{
  "num_hidden_layers": 12,
  "hidden_size": 224,
  "n_experts": 48,
  "experts_per_token": 2,
  "d_expert": 96,
  "d_shared_expert": 0,
  "hidden_act": "tanh_gelu",
  "moe_layers": [1, 2, 3, 4, 5, 6, 7, 8, 9, 10, 11],
  "router_score": "softmax",
  "normalize_top_k": true,
  "routed_scale": 1.41,
  "balance_loss": 0.00347,
  "balance_bias": false,
  "router_noise": 0.1,
  "init_std_router": 0.0157,
  "lr_router": 0.00113,
  "num_attention_heads": 4,
  "num_key_value_heads": 4,
  "head_dim": 64,
  "vocab_size": 32768,
  "norm": "layernorm",
  "norm_place": "pre",
  "norm_eps": 1e-06,
  "positions": "learned",
  "qk_norm": false,
  "attn_scale": 0.125,
  "tie_word_embeddings": false,
  "parallel_block": false,
  "init": "trunc",
  "init_std_qkv": 0.0356,
  "init_std_o": 0.0442,
  "init_std_up": 0.0509,
  "init_std_down": 0.0509,
  "optimizer": "muon_hyperball",
  "learning_rate": 0.00641,
  "lr_mult_o": 1.39,
  "beta1": 0.95,
  "lr_head": 0.00693,
  "max_grad_norm": 2.0,
  "warmup_steps": 200,
  "schedule": "wsd",
  "decay_fraction": 1.0,
  "decay_shape": "linear",
  "final_lr_fraction": 0.0,
  "batch_tokens": 65536,
  "max_seq_len": 1024,
  "doc_mask": true,
  "train_tokens": 274200000,
  "max_steps": 4184,
  "dataset": "wikipedia_en"
}
Below are experts of layer 6 (counted from 0) of a mixture-of-experts language model. Rows are named router (the router's row for the expert) and show model dimensions 0-223. Each number is 128 + 24 x the weight over its row's rms, rounded and kept within 0 to 255. Numbers have three digits each.
After each expert's rows: a language model's description of what the expert responds to. This comes from a sample of Wikipedia text that the model never trained on.

# expert 12
router:114132102132116117143094128114113111106140100121175147193083111128127129129124149125128123159102113097133107120144097129104130112124158137103125128176118111129114123116111095129091128135133159113109113135116126139163133164131128121118188098118153083106115111122155129118077104081103141114114105173168114142131119107102121170100121100158133077107109118155188090109153140143060152122161111120101135114158136131112151164120174131157109137142109117152143100149164140132138128155123128075140121126151168097092124135147110152159097175141160197147114119099110127143117139172144149139111174138143128081144141105130124136090068135094159113120147134151115121095137125119135131160103
It responds to: Nationality and language adjectives such as German, French, British, Indian, often inside institution names like Indian National Congress.

# expert 17
router:144164157112114097124156136098154134126157121081147112107156120164135169156152132115139139119157170119162139103154145111094119169129102115081154155131143130105181132130132125136143120147126081120114146123156123132148128088098140140081135140127181153125102090126098121169116123156103115138114134166114127110129143106118085145120155099087098168135124137141126178166095122082180145122078150128110120137118103137076113099153110116084106126146148102171097196167166086100104120082117165124125105127112093099159115130128122155092119143116092142102117113124097143095141127145096137122121144167105135158092139148107125139144128141148130152122128112108101136112122147105161141139149
It responds to: Pipe separators and number pieces inside numeric table rows, such as election votes, league standings, census figures and ±% columns.

# expert 13
router:122131120121132125110103110124150157150127115126151105124076074138124131094058134177154124099106127142131126153124119154125120162131116116098141164113146126113130164130160125134110126159167112143080178097153111123135136123133109127095119121136124106101106136122107140128125109085057123136103116141127094156132126148105160136154087169142134164148137166140163103122148200076117127071139151122135116109123175108118093126100158118135128111115153143126144124095114153131108112108126097108109127163167139158104160119097140139133167143089119124202132143162073130168114139110159122179143133128139156115101109106123108159147135129088171131136146156135128142175149140125110115124147
It responds to: Common English first names and the period after initials in personal names, such as John, George, G., H. J.

# expert 20
router:119106156147125085115126135087122135127125134096079156097151090165129140129086139162142097095128146116146162130148139138148152095122130141131095123172123126122129138132088163098135120097111145161089121159133146136102158165111127148096137181125142109087152123111136158138153136106126131133138085105083152163131149123155164120139128116148120102135151144128077103133109157120154172116140137150136073143077126152112118084088116119109159129135163073131134084164102131130168098095164167132158164179147118109147151145147111134130154092110085140107154119152120108148110117100116162135111150103134151154120134129147111124116151096163113142196102114137139135125091099098129149131153
It responds to: Copulas and relational words after a subject or comma, such as is, was, as, by, with, including, under.

# expert 22
router:135134098178121122152133143150115157153146131155086099110139112070167080130150110112118137162118097127146124117105122115115089144117180083123136136154156111124106110110112125108122092130164145099151156119160130105123144151111111135152137132152126095082156131151165158123169182105135153136169132174126160135139110113120150140143122141105102130098151156095161105152115084106134114199133143105121116157166092123113122106116141132131125132133103101095139106099089131176155119141117132151129125137086144150152109120117140120136101158085102128132119112117111119127073136124152116122066151098121135142151109092089126126168103182155156125111088136098143111118121130135160164105083
It responds to: Pipe separators between cells in filmography and episode tables, and abbreviations or name fragments like Inc, Jr, Ave, Ltd.

# expert 26
router:158106100134131130127174143123152113161136124119136143122114150075181124133119119169135108104103122138121128138133132131153124051129124154084113098153134110144094090117098171113109162170118125115137106175116084087127156127157103108162068120134150142129124092157136097133146107156165151126108154118153119085107142150106104118099172119118103090144101153090133124061125135154131117136097112149169124099128124144114127131095169121132169125102110195103137128134146116142090110141156133138120098151145079145108134112114098133090097104151151161107128140122102139119142171136141114164139116152141104106127119135102139110143169113177163124126128138134092139154121134168113152101123
It responds to: Common nouns and participles in biographical prose after was/the/his, such as known, named, term, degree, member, described.

# expert 0
router:144115152113111137115143125149128106110112135086091172106127122129097140130114129105143108123162124116088134114149150142169108076112114172185122158130157156156124096107108153112154148156107142160139113113161120139136151116158170156086145175123143135142150103186130119109139127133118100144130132138123100140137118154146081099094142123139158069115169161116149105120121121131161101118081129108145117150118119141114115143081095153133111163103120166165112116114162065145165160143122110134125097117110145143146113105157091145100131156163150165123109156121141151146151102096140167062096138099132145097160130130168099085108154091142152120097156115134125120117136116119111097132116
It responds to: Articles and quantifiers like a, an, one, no, and adjectives after them such as less, much, large, friendly.

# expert 47
router:128139108122116127069117110141152133105110113154145123168144120124166159120138121099122116160140109153077135111139129068181120153092158121160069120116150136152127167140160112106128148111143167124123106123173099163122096117159133137119166128152090096133130087114092169131079098121102136111107127147133107114113144084158140161096129092141113129135112138161134085147125114120073115144154115104086159116109136119092144127108129092149163133118174093114155115100172109136144087144102132147110115126115136126141126136142163161157121118159141153141164123172111122122080115151148135186129139102143128140133160113125133143108093162129113149152108165123139141146153136117160152186118
It responds to: Possessive 's after an apostrophe and possessive pronouns like his, its, their, her, plus him, own, back.

# expert 15
router:121143125121114115118159128100097158105121122102128144090148114128117152118131140162145168110135121104135128090132135128144111124145151110130151144111123127116097158152116129145150081163132121166154121120113165114112124108155151131092111141139112139069138099140125117100117179155140165139129123093092136130129160083159139127130176118096118070116109081141193099092120133173097120136138212123163137120111096168141145127083142077136102119134130157128137135139133178183130141107141125179108120159152107139154086157161129144123093147150105135133122117167110097147146118118133144136116103133111127109095129104088126131171181081110127145095129130096138122108116160132160106113108
It responds to: Commas and other clause or list punctuation after a noun phrase or closing quote, followed by which, and, but or a new clause.

# expert 27
router:127117115091115122099127127137162113152130130182173111168119108140111120122126151126117089100073117133145153112104161120122133124160149121133171168170075150106126137108149115123125104164129159130132106121070151132154126157146094106112160081111130111173160097144130129133135109105103084089149103133118108107123118187119120117115126125119121127090126140154135182125149167135089155097166101149167146102134156110172118100146131108113121112117089136139098111132142140149158126120111163122127144100120145123113145141092104112145113096055121113171106170144161108111124129153168131171158123129097096186106130140117148113117123108104155096139105133114157097108120110102089111132138
It responds to: Parts of place names, usually the first word of compound names or suffixes, such as New Mexico, North Carolina, Los, San, Hertford-shire.

# expert 18
router:097105114109119090125137151124143128119107150104160161116109159085131168089158105095143117109169179134123094102127096148119116134164133104126151110144123169132114132148145139140154093133123109140117127104128142105128124105132118093162134117106095140085111110123158129123139155125102116144131142111106129122117132108148116126099162171112113076103119137168121159088140128126129100164139195113163093150122108108147147171133131138148083138078129168134134160146121171129109138117130161151135150143155117157134122130168095141108115137111073178146160131126089155114144123160092091152126097123114147130093135152104101124118160142166083108084096180107154085110128134132183100150111
It responds to: Full stops ending sentences before paragraph breaks, plus year and number fragments like 201, 199, 184 after "in" or months.

# expert 41
router:102134116129106126146071162104147164103098137132161112099101136136125142152091103165108140157109128101108133128150089105147097165137152092142133133148135112140125120101115142118065107119108155110146137103165112153146116138137128114098166111146129101127103162119132144107114131131149139098141137165159137145145132101088150176135101142139099165116102166142144075174137116116093131136162129096111177134138140114095123154135109106150168111096161112113141101074132172130119138160116139100113161137089162102140143136124172150147137142129132159147156098129100082131118082167104129157143136151122133144071099104166117133089107142125158137152143115140133081144138142110103127162069
It responds to: Byte pieces of Japanese, Hebrew and other non-Latin characters, plus odd word fragments and number pieces in code-like strings.

# expert 14
router:138115103123119130151102105145142138152129125175125108116093114105118114111065111113149163127081095119131119140137117146123119181100117129089115142158137170090149141153077144114093148151123156083126145098138155133168143094159145154137133107109151164151112159109137162075160143089129116147127107111102121138134133158098124151144102106150131114129125166125137117146156125140116135123122119157104161175129146108110116129102132102161114097124148129140145111130149138117109127170135151120109177112097104138108140130079128154190143151131130117132106106162111155137109149098138149159136144155144157112109072088159105128119080123069111163128140129165157126194087089148111137148158
It responds to: Surnames and final pieces of personal or organization names, often title headings like = Nate Hawkins =, Johnson, Smith, Club.

# expert 30
router:168138151115162090128117139139132112121113144094080152136142165075124119091157129110094107152143117137107120101107114153151095116145155144131146100145151121118091164157113136200150150133157118166141144140150136129097130101129094155156117135142117142135155136100125128173119086177130135137141126093116166108101142098144164097109131131108095078099126058134171169126123091127190140126152146129167130121128114157106156136113097161124110171124136170145140128132112125135099149127135119123169107136130164119171125110149138163095096144100114147134100122105113103130137106154092093095114138122147107098148105117147118106136186119174119101130101142133100122128162106125136134126081
It responds to: First pieces or whole common nouns ending a clause before punctuation, such as s(ins), ve(il), territory, ban, them, respectively.

# expert 23
router:151118134161205117161148121141114114123140129132135150141123148126139125138171116106123105109112103085167144135114065140158126150148068127099126101120125174161193140128144137167108158091127078150120086127157102127096166144118093110154130103110127093077095128126129115154130167083159144160090154100149095085126136168155133120140130129105140143110138133093147120133101171155137133123107134095104126147112150141138132128182127114156136178119161136136122111160131140116167128126132159148126068172164113102107097125110125134111102119097143116150156129104142122132125122162129122128109116148118099129106137151106115130157119101149071179115126143144100111131140140136143143085124
It responds to: Opening parentheses, "born", "in", month names and the comma after a day, mostly in biographical birth dates like (born June 19, 1961).

# expert 39
router:128125080124128129137120123118122121092115165106105135156128125123099092101143130119088121174176114128170135144145110090117104138104142093121148082178099146164080162118129122166136135131136172141129089134147153135088129122102141174153100132068130099103108142081127116155118138127141118138158166094134132129149128122112104147126157124146164138134128108123081110153180134160122111121108110097134086132104089112170162154112148152139105096136109115127156150132116156119102136132085131146123102106162113133135128138098089167131164125133154121141102131179152150100086159161121114118123134090185124073125125122150111148147141173146136150109171118159143100135112150140079136117148
It responds to: Pipe characters opening table rows, markdown separator lines like |---|---|, and list dashes in population, results and episode tables.

# expert 10
router:122113129119133153144154134188065114139123188079120128143126141070132144128098140100123097121157135144108137112130158114158121148116149109146131112159099131097110140140096139122143128150082125152144149123095119133114158134120165104153106120124140138125115149118114117128130100149095113120129144101124134149129132118140143126150118094087142099168077069100156108088132113166159139116075133087131117106085140135133148153093139142153078136111139172069147109146155125129118117145172111114152113165138144153099113099160119101113178127164093138111135129129136096126165146110120143127136118133145140123101146091151103100167131165162152114055141120113125135118116126177182123121163
It responds to: Pronouns and relativizers opening a clause before its verb, such as that, which, it, they, he, this, who.

# expert 29
router:088141102128102126124123173091153136121112119163144128141135136151157106128124116122108112147112126091123134142127103133169112140136125106099097121118118094172121149109115061146083144125138183160147147101145132152122137168119115159148134153162116082150112100175166172092134085080106144114123150134125162135127149123107152122129100188125125124133070129133126099103134179129102154147158125137111175142157113104124132122127130110154128154119105135122138118118187118158130128133136091145135113091106140088088167138147125158145154137147173147135080079117117099151146110104126159144125123140104126142079141091135122132076069137141123160154146139154113110126118122099145162155099
It responds to: Quantity words after of or by, such as all, both, several, three, and line breaks ending cast-list entries.

# expert 25
router:075156107123090127143134150116123123146131134124155096156126079153125137157101106119144132135153177093132156132118131110153098144155148120146087124111132080172072115113130086102114113093122120092167166123166126142084101166171147097140169156184109107148112084089158114097088109129156140116147152182092167109127180123119118176146110102130117160114099120149143088163145102151125135144188126125114127115157149115106122139138113105171136144119155104087119128107124128112116098154116121103101145167114136095134125117120165131129168132133119144127115102149132133172145129141127140119089140128132153123133101128094151136125134098148123156125115165141139121097106126118097129135077
It responds to: Apostrophes in possessives and contractions (can't, John Wesley's), quote marks, and final word pieces before punctuation, such as Council, vote.

# expert 36
router:099137108167120136166119142133150153133116055120110118097108148178137157174124112163134130163135118121126122114131137105124143154102158094189087135112167079132102124105121100103125129091075104109179154107174141158151106153116156079104138131132106184186109197151107115112120148066134145112157154119162112132130102110064092150150116146146142129123125156144109098155166104142128130129107100109069141128153166135108136140109122136122147128131154116101114115117145106136130111145121105124136154136088161127138144133119136140149118109129147146104140112118124113130116099142118148112147161107138138135151162130150135138075105118119165137102117097140137128136090168104122129116112
It responds to: Tokens in technical or math text: LaTeX backslashes, units like kW and hp, participles such as built, designed, gated.

# expert 7
router:094127103144132150124127130100139140121122086143180120146119122126150129133103117202134146127091107103143119127119154075153148115108147108119121167121122106109147130146103111082109129091127150117082088109132145177138140151193113096105162121147129130158153130122153131143093092103112155125087123149102119115171149112091142163106078099145156135100106147150121103104153127125096151132109085133122138137141133122100115162160129105150129159104114083118132102137134105160153101129153126095116153132094167128070160183103142155137137179148149105136102120113149150148150124106140135128109190167132149146150130111136155113096092146085158140141138111166143143124103150132117110142096
It responds to: Three-letter country codes and name starts inside sports result tables, such as JPN, CZE, USA, Win, plus some candidate and party words.

# expert 43
router:126149099114124134134123132139153122078131125134146086129108139113154160090152129135120120128147147136101137139117118159083119163101121112113131144111108103133099127090150115130162103102112145143142092121092154111119122152135088085120116097075092143119096117156147151072161135165154151106145130163142118102092105121115120144085102134130105129098098139142079123138084169113092147122122171105137093102163146130159147117138124148154155167124065117128115098092138136099134137111125094115144171090090117132117160136165103107110135133142149153127160156166135112153097115128147114177129139142131175159150178121187174129114157140130101156149137122119143138103167102161141122102153
It responds to: Words and numbers in sports career text, such as season, debut, win, against, League, Cup, and years or scores.

# expert 5
router:129133189156104175115144119174121160100132148136135149120166103135111094091128124115114148134116130172099183124142150158133160119130133131137172143127122124127105120154144116135129167123174089128097111095103131115167115126113146121133086089096131098076136164104112114113082174136161105124098130151138139108119078179139139092128142158078102125149110121155107135098079116152104078156071135116158123140131119128124139119128167141118141164099119164129139141133106138139076134109138138148094112134128090113103151166104133069121143136133128144104113123141110131111133138111112100127163066151129106174143153119136150146163091103170110129142122144144144126111108134152104115136148
It responds to: Conjunction and or verbs like was, were, began right after a comma or He/She in biographical narrative, e.g. and became.

# expert 8
router:086128098090117128146102155080150139159115133164148126127094163157105120162099128110136163167138114112095116110102111133129130158087119132138087162168152106125127104116130112092088150092115141141103124099153119132142092097149099118150168106182051115126133134097149167125087089107147168114161150149115136128157103103089174154117108144167132074105103143165153097133146121140109159130131115127096132129134138108111132117128144113141156170140129103105155092091140135104117118141121093118109166130135131125120178128138153166151128164132168160147141085117124100155120103170111141121107164106138137123109129094144135137111095162124151131118150125146157098132105128118148166152112
It responds to: Closing quotation marks, brackets and parentheses ending titles or abbreviations in lists and tables, plus year pieces like 201.

# expert 35
router:128148134135129133119166117118127101122102167138151121135147103150108132110136126112095148165156104155126146136127148145147139126117127166112105141128099141155199138109155133120174165147135113095109093119067125096129148131140145114108109095106140127141159134150136142124132172167124088119098090143111097095145139180133101100103148153095112181146118164118121154099113129129108102122080108186135145093134144120171156085182130145090124150107160123148127121152133095085129101150102125137134113077112103120124166143166147077131151104124143090124137182108138143147120118110117099110097110093103115139153142109138178112140140080074084123140107127130117134128147112117121113147151
It responds to: "the", "his", "her", "a" after prepositions, mostly in athlete biographies before events or years, as in medal at the 2018.

# expert 44
router:121141113138106106083121161145124122141143163151130092097138152162137103139097089120124137144113116137141121129129095128165083108099146116120128110140125121168136134177122136126102087113126149151121102097157158101111124143140148121121162091127118119134111130092150153124118103119148157112150142149091090156134106107103147161144137146142099131146094168131149098142135104110112101135139087134092166108134143137130109160137105123147144117155110096142148097128175122149125146105109072119104150149096177097111122129129182144165147155170146152159141088116077093165121104140124159160124132156124131145131066148118153189094078128108106169151141121123114086121109098111138163183094
It responds to: Semicolons and line breaks separating items in credit lists, infobox fields and result rows, such as Battlecat; Terrace Martin.

# expert 11
router:117095139135156129123145112098120137130118131131127128135131147123115123169121134171127153132134183123110108127167129144144089135172115103119166122145117147120089156160141142133118125191147138154131118116136160148160124136080096083142143131160125150130094100133117168131142125075124115118102145124133121120131143112110117133085092134117144152073093110155161191150129125066106131107133110167109150093118131135126115092103132074109116116056122146115153138099104139147167087138130094127084160147118139122136168151135159149144146153118111094154162145136138096143119130151116129120148132068157063153095154132121127148153128129143114113163161110130156103078160132113155155150147
It responds to: Single capital letters or first fragments of capitalized names, often opening a sentence or list item, such as B(ussy), Char(izard), L(one).

# expert 46
router:136085098146133139124088138161142155131093122137133121138131133144141151138102160141138109147105088114107140095127149132117129158120140121105158155147127116148133113169150168101086092102074106102135135110121126151153133136172128164146169115155140172164144159150128122098153119100099150096129119119113118126120155142130145138158112139181090092117141152130150087133152115152068208147122138132108146110127111099126137098099096134158129117122118110128146106071150146161112147162147095097137173091078154105102136103110141144148165159097076137131125110099142094138147094106121105165143145176124155086151114116137126126140113150105162121106120159089151112111137106135102130144149
It responds to: Final fragments or whole last words of nouns and names before a space, like harmon-ium, megaspor-e, Congress, atmosphere, Institute.

# expert 21
router:121100118132114148125114163159123128109108094142102183132060149120128109154085162098134135138087121130118120125165083099143143176116116113124151111155114128160151098115088122108120162150096137114110131100167104135160109107176098149161129114105133136160125146186109131082170133103121153130136082172166116121138129099121148149132139134111158121145160153110108083163137124102139122173127134091117125141111119128134163134098124146120135128120134110128154100109130143124124117168127128104101173174136125113107144158126124159138175131183112119104179077108177130101139102120149136135122103127114140122150114171106113153110115145079151149122148107153113091150108180135123096151148
It responds to: Last digit or number piece, often closing a year or score before a pipe, such as 198|8, 189|6, -13.

# expert 2
router:124117170159161122148158148111128098085099132133066158107169091119095090130132099102124152104143148119131107125142117104135106132135101149156126155143109136126132117142138120131159100095112152139103141120130140144165155141102150148162139191124119100143141165145142137132112127154130096147156117108142137188156125103130135112143142149155128141139173143142141100139116105119161089123146161132144143164143155116085172151105099116134122132099112125106092125105150110111144190120094113146116116102177164119155121130137146131114144170104080138122180124130135144138106112126138166067113093121104115094135122126129125137088128145106128110039099140135134117116129104104167160082171
It responds to: Determiners starting a noun phrase, mostly the, The, a, an, each, entire, plus hyphens inside compounds like desert-scape, feed-water.

# expert 37
router:092163090114139115178116119124106156142135124159111117152147111112134133127126115142113124176116124102117116122098143142091131136089113109140128096123120164160148129141143145120108111093123145145150145157114112145104116075079165141142105157135135111110132105129134102118200141116126083142110181190183144182143129121188076075141109127123139130138174135124137137098117109147143152164132124154104100126164136121154144152122151154126117156127109100117114109116125150174147123163123135118155157112105159141085105117149100125166111089139149140132096149127106097104109122127161095112074177134134144119157125078151122171141101091107104126151127110137109117124120108141106086153113
It responds to: Words about albums and songs, such as album, song, released, and opening quote marks or words inside song titles, like My, You.

# expert 40
router:100138085127102145134118169102126165154174132129145124153133108183181118145109127115141168157106094118105142121087142129128120136095106131142100154119168103170143097114131091099075123151124173106150105117143130118120126145116106098151141101170093101117128144151145142125096158116126097103149141141123141119154142137113138171128114083172084174118119122125118089139127105123117126159138141136075154146146166131138107125170086121126196131092133086102136107138121145131126089129141082124110160142092111098111127133103132110117141165132169166130149091160121128120167129092143123134128139131166148125141139143129153129087084109108106164132162115149185125109124118123165144138099
It responds to: En dashes, pipes and colons separating fields in track listings, personnel credits and tables, as in Brad Duncan – guitars.

# expert 42
router:146142154136128114128117104159131151156127112111109098096106100071099109109169113134134119147134161143125161177091121128159159158151113105111127118128108111112101118135109151154103092123157128122128151154138124140106149134130114173127094116125128164119127153135127134094141116115126102122109104144122142132105115132130159152153095107167090154183105151088138205117116116086143136100147155140122127098142172125121113085163121129114158068099146168107114124139119128132112141113122107127102169097132100163143059116066135082132104130154103122160108172164103119121117124104145157123152128134146145131143116111138102130167151130094130110162158160146164102199146119123100146112141
It responds to: Inner syllable pieces of foreign or rare proper names and taxon names, such as Hun-y-adi, Ambed-kar, Yar-osh-evska.

# expert 33
router:137103099099111141118110123114109133060114140118149160149121191148144134113111129115147129099129134105143114103179154111116128095131125111126128123117120104151095110133111128135105167105106144101171145150108129128192125103134141097118141119140095148159105127128135146176138121115140136130128137110126157093140165136102084131140123170147164108098125110105161122123133099154131149095078111136128151147098122124171158128101141114105125130111150145111114140174194160146065160117160164116152173052133145150129125120166091115113139106165146107080151149098133132118101138157112088112153109130153100117142142137158109127130114125095114113134164125130146174104108095145100093148162
It responds to: First words of Wikipedia section headings after == markers, such as Television, Early life, Career, Notable, plus topic adjectives like economic.

# expert 38
router:120128121089087126089101128139131155165139142142143102111168119132092142133125143135103113082077141115119110139099168108087107116112101145114131103109149132121142113121095128116204116094086166117130100112148109113131119128137141138140148127130108194173143113133135109146108112152119115121167142160151166096143098127138065090156126103131134117119154134132122169159137105133187153119125105097143145144133099120120131157104123093123111127141105134166146146118156118148165102110177145115147099141138133128111125128124102122155110116117116134110137109142190154101119124117111167086153143172127139131121150124086133096113134137163173110119142096114134205106107132142113096122199
It responds to: Location and measurement words in place descriptions, like located, km, sq mi, area, village, north, population figures.

# expert 34
router:135145109158135124121128119143149134144148106169128115168162116133146151138150133173132104166119138154095115141113125133123131092117131144143102117075130110096144130113103068079149133116152092121093107124116142168080112179136103120059125133111099105160132117130144138138099076106127107144124147108152104109136101149095104135114119145157142140100085118140090178124140205099144125108174104149154137110142177159138125116169135161083122155169125109110081128139096086124163117089124100095122102140110140130107129139131132123122119140095156137107080137130158111141110141123197130124109143134140123129157153139183135131123120126146132120178115096139143114128102152139151135124112
It responds to: Numeric cells and short codes in sports or census tables, such as goals, wins, positions FW, GK, and country codes ENG.

# expert 16
router:143104202112119094141107131114150120135120080135128141092142163106161150127195125123145151176179147153162145139129112126140130159145138123209126121130148124130122112126078147136100093117137149110148202114118106144146116124071152161149108130114137162133131118107127130125130115147156114110137147139130117117136082072141102138132106090158138097140125167107137165080131113104116127149151126108113137129120136144140155146132122131130126119117135174111131122116161139122094156185111122132137108077108151161144097100126108141134100134116095154106096118102106159113125144114124132099095129037130122134170108105138139127132123107136149130145140114111154120104157128170100113120081
It responds to: Nouns inside hyphenated compounds or closing a word, such as full-time, sixteen-year, mid, post, century, touchdown.

# expert 3
router:110132094151145140117113139080135144129153100150178094151128108140131169158160115162113122149118131139137107092112137115129143145133122118137133106132125111136110147141113102158080118135141161118116146103120130139128074140118152128150147120154109080132110107076162168147111083120130135122119109124097113148116144093125125165111072105141143137100110123145132114153120174129066152102156106116138158132161172105122101142122141107119120178144129132096162137119112122119153105120129106088121131098063127134122153152147168119141145143145176153128129131071100062174117100153108128163095149122146145150142093143139172117096107151118129138150158106154161141104133164112093144124062
It responds to: Short capitalized abbreviations and codes in lists and tables, plus byte pieces of non-Latin script, such as DR, TE, CV, ドロシー.

# expert 19
router:105104084109137137115138102113175090156111103194121124137111114117138148148114138153174132162112085136135114123125134147132135079091170105122161178153120119177158113132134133101100086142134113119110153133097119155145081176168116119145146125169097142146151108101148136108101077132082132100094103112102128121137110140114129142152092142110157112091153145167120093139146138188109140120117111145131128088147127108147119180120127087146100107156126112119127083067158145145112123111097111160112096092093134109095115130129131157164137124159183159127135139129138151140168135137137165142114177130141120126114116115139141095125122162121118131137128179157147103136119108131104116136136
It responds to: Nouns inside names of states and institutions after "the", such as States in United States, Republic, Royal, Armed, plus other nouns ending noun phrases.

# expert 6
router:149146166084116117102110139138112114132156165091148155150120191161131120100159143067150130119088112132147139154176095144132109170105144127110125081127157155144103085100172142171150141153109091079126103151134124127122128122142137152130080117078156158124132122103089154126109102169149126130136089119163149130140125118153132143130149114122145172174125121146111179125133116095131136148140147174148166150121110138132120140180107121101125107183180158138147146134085143062091106133108144133148137156159116109113132145085108104156118091128146108130106105113134136105117121126100126145122133135090107122134108169115132109110107124072103139142118121126121115137120117114096137121110
It responds to: Closing == and === of wiki section headings like ==Honours==, digits in years, and values in infobox lines like Country: Russia.